Below are experts of layer 4 (counted from 0) of a mixture-of-experts language model. Rows are named router (the router's row for the expert), gate (a neuron's input weights, with its number), up (a neuron's input weights, with its number) and show model dimensions 0-191. Each number is 500 + 40 x the weight over its row's rms, rounded and kept within 0 to 999. Numbers have three digits each.
Before each expert's rows: a language model's description of what the expert responds to. This comes from a sample of Wikipedia text that the model never trained on.

# expert 14
What it handles: Clause-linking pronouns. Relative pronouns, conjunctions and subject pronouns that open a clause, such as that, which, but, he, it, often after a comma or period.
router:414519473458437504535426517572574463533487552449408480460542475493519548480475491492556470486560445557528487539427560472496519479505537449578496483558487510609443556575501415561560503489488468438491495475563506506435521533580494517512550487535483485500509472512481527562500515498386535513537562505472454503483533509469534395513489555539482454555453514530496499549553482491549476545424456443508540515507534517444463519561443494489464525551505496487527492511489479563483522503504513503561505509496529518558501463449451471454534518494473465508526425538516526475472512499519577537
gate1:501515483520455473465490464486488579493479478529548479535464424500462538467434457504642525515516461482496473471402470470541554498592599512453489517516485513497462468518491423531512400456415458469480520527501482498561490503468547542544489458527468521504448457545549465484482582573467567497517494528520552529533494494440534474499456538491498468481470402527522491465476569514535473533447526440464491520512478504487501482579586510482480515538478495467481488493470515426466507504503532497478520439522536506513508500487564444566496547552478461489465407501445546599438525473508468479
up1:536517507461530517412550470439484477477567540463445513458440516523493511603510471623467433524436491510429547508529503465520437471489469450497486482494518534500446544479547533509525550447569476522445535498432453485493533514476479521500457516489515486487566485531485502531449538431481555573503449442451505438514508472537506527419427471533511504501490541521508518554417458560494483531453512469518470462487505471485548507474435510528500472452502490512512567525552582509487475525497466433608462435520490571508489528486483463497512499441624550446498519536516463471482457550455508526

# expert 17
What it handles: Space before years. The standalone space token before a number, mostly a year after a date, comma or preposition, as in "June 13, 2006" or "in 1893".
router:451474488502482486470478509507487482577496476470415523562528536462531486431530488490467490503601495446496494455484520469447469437511557490502453441453530470542515556528535413448550505462514482526524484514444495515442495520539513534551470513475532477539461573553392534500556540503479486499493418442480507568540522542475467451472448589485521410511472513533522599498460498551448498485459489468435485517573456557450545542608448522525530486510491530466523529517496503514449400544487527521540522468495526529523490489526406556477517480472480498463569469521467494537528495506570505564
gate6:500493505435441482516521583486532549462470499466565465488538450477518525538461491512507427440508553473480465494424511570548485499552490462493469549498510459547499470425457524575459512491524446485533487546530482527460556538515543419544420523511520539484538435554461463521552512493478556539439527558448480469527573462509465434473542515456557546510615500464499479488478486492470446532498490486528532504526500451487511488476483485507537483433487474449494492535501484484630474487455423442502513482484547557544521454543450490481528574532547448551442458563510521493450478409543477546
up6:493483479570491490445534427521501520527561592472506520500455477497466425405543466518422525508449387527466556475530559457442469493502441517559453479490465526470477491484500477412505436513455547486527442453506514519491492464493460532478474573450475465522509498442532562454471538516464521452524515456541523575513460519488600477519456490563450466507436474527454568512531468507554499450452493549428465509468473516527442501567532483537443534492513442494465489546523588498447543541486507519502450478478448441459561507512466500540516466553458494488493518475442502452482477592465498483

# expert 62
What it handles: As and discourse connectives. The word "as" in role or comparison phrases, such as "season as general manager", plus connectives such as However, because, "In addition".
router:488492528470515459528462524470537552514515491449553581467527483451546532491533467513594538528500432501573515544464532455540514484537541474463478495546499495480474512531473520495517438486554549451456510540493488462433461513503456486511454550499556593582476482534510560486558507509464555531504470476519458489574446550519515360536504521504573520534477498461512559503504512499579438451404490465471527557525489502440415530478514537511525520489490496520439466562541506477516449467516519530456466456574529549548548532460497564458525498537458417498505487556431476587562509522522491514
gate1:440492452568535531527477511531555532531505535548484520498558473489461558533470562513485517468502435519450530599471497499532442469530527427502477505544485563507510535519570530508554543496579569500503547514553471470488470461386468513539471480441486491486531500518537528480460542518490471510552463508504461391479523522417512442442480476437575555508549583484550615504541527525497474464462518511454465536550538544479523518525466527583504550508529528506516441478517498532434453517503517564444472510517553597523478536433492503471459585470505534486494505454537472518531492487452484466
up1:505482466495534460435435550479543539488513405571538543459431525603540483538540519474476497446519464437470474452516488566523471552480501563512528525448525509555508484530492503447570500498523578523558491544534531491434563525518558472521453470520538502486536506526505480526492485553487463464486444491532474476518558450526552518516599429476459439450536463429470440480531570558491436522530503562470573451492456452507523452511572500460476505512427543598532498483517501490496533470436524533507573518531538511542523419478505552527477506535436480504472548513468562519486525513561491484

# expert 0
What it handles: Role and comparison words. The word "as" after verbs or phrases like such, known, well, served, plus than, like, became, be, form.
router:442526572505504470443497502479548543492520526438553591444508498434547554530513510507603494501502436493528517535481518462516497477548586419491501458513451557492473481455513515478515418479508522454469499551483497510426443560547472461575463528439524504610490499549471532501538518535490562531442439447516495495523446525527507441483436502528524511538497522470507534521520540515529447477402449478456499548504467473447424516476515532527510526441476473525439465590538496484537468499540512508447505445556514497510531501456492568481543481550456410476511455521421535571510564517519515519
gate1:547534515522490497404461529485523442495567568567555519464487471472505548487504440572532511512514488551530506512469391464637498520578509456472538455483448502471502543484465477526544561445498518440497514509526536518544495498467458451470539496534526526508485520554472489544534472491497557536554483480571441560508508450485489512475517438498499420469507471471456566504497483523551454506438456477545486485478457523507516551558454563485620458503505505501414529503494521566491530488460474473483461483438499464460531536464470520531562540480522454449572486544508559560504514394520544491
up1:447498481386508521489474499529536502519521507501460437595521512544486525506559544543455538448536529498434486502523532479430484540456483477507498576525468580535461484490459555488488507554591516516507488502464450522502553457542490443528430559489438440518521496438492464464477549464551532562466603474451468434457471510480531458469542473500448554466515504434523535522481411500544480459510568500486532488516522505545493485439496556430514459480426522571465531497510513476512421567478472505529546485590509566499528517539541514485455407448530476512512450485502542559501542542500470517

# expert 34
What it handles: Names and table pipes. First names and surnames in biographies, like Barry, Parker, Maurice, plus pipes separating statistics in sports tables.
router:482445464528461569528452538493582529510486475463459539456505476516516544463535421509593521530469460462535525466508514503481491519471461437473518447559495429520446545504439487488511521502544481511446573493563438507449485504508497571481402476450511437509475460587485477506485494488512591518454508491460478504554501510474469366556486534527515497533489565521487507438573499462564443495461548480479565541502502498469444520457505516531507536436526444485491439459532528460502492514524526476547514485600492570506527479510546588502532505607496439484498501541473551525536502457560468484
gate0:426564449487471524501490518556497552486509581474481463451446450448484490506485521466530535513523437450572522522476473557461527486526569507494501481484521434501505519488408548434556466453553538470428516522537494501476414481528518525491477518454503505509404520492444495512448549558478595471496490541511512478526549523513454489487503511471545491607486513540550501517506471483501515443491498533468483531568481560486475518575513477505485550427544521604485525496566416533495542464529514525416512453506417465504508478465477451511459552505563375493540492500495559498505570497493561529
up0:530465464547456586520479509483559491584491577461514494568472496494548484489519511520455505450504508511542424461497490477509485524500529471503549467551539403533481457424452517504495417546512571440536526519545510509559493552493473560527455464513508455461517537470441527587508429509464498509494473499530509436492557502485525495471427528579547540556475513506533429526467552499477469463474457548586468502456462509444464511494463523459554489483453465501500485481477484524488533572569517421591532475438425443542456500541488528515532544520471530559485549524513441555427458456537531535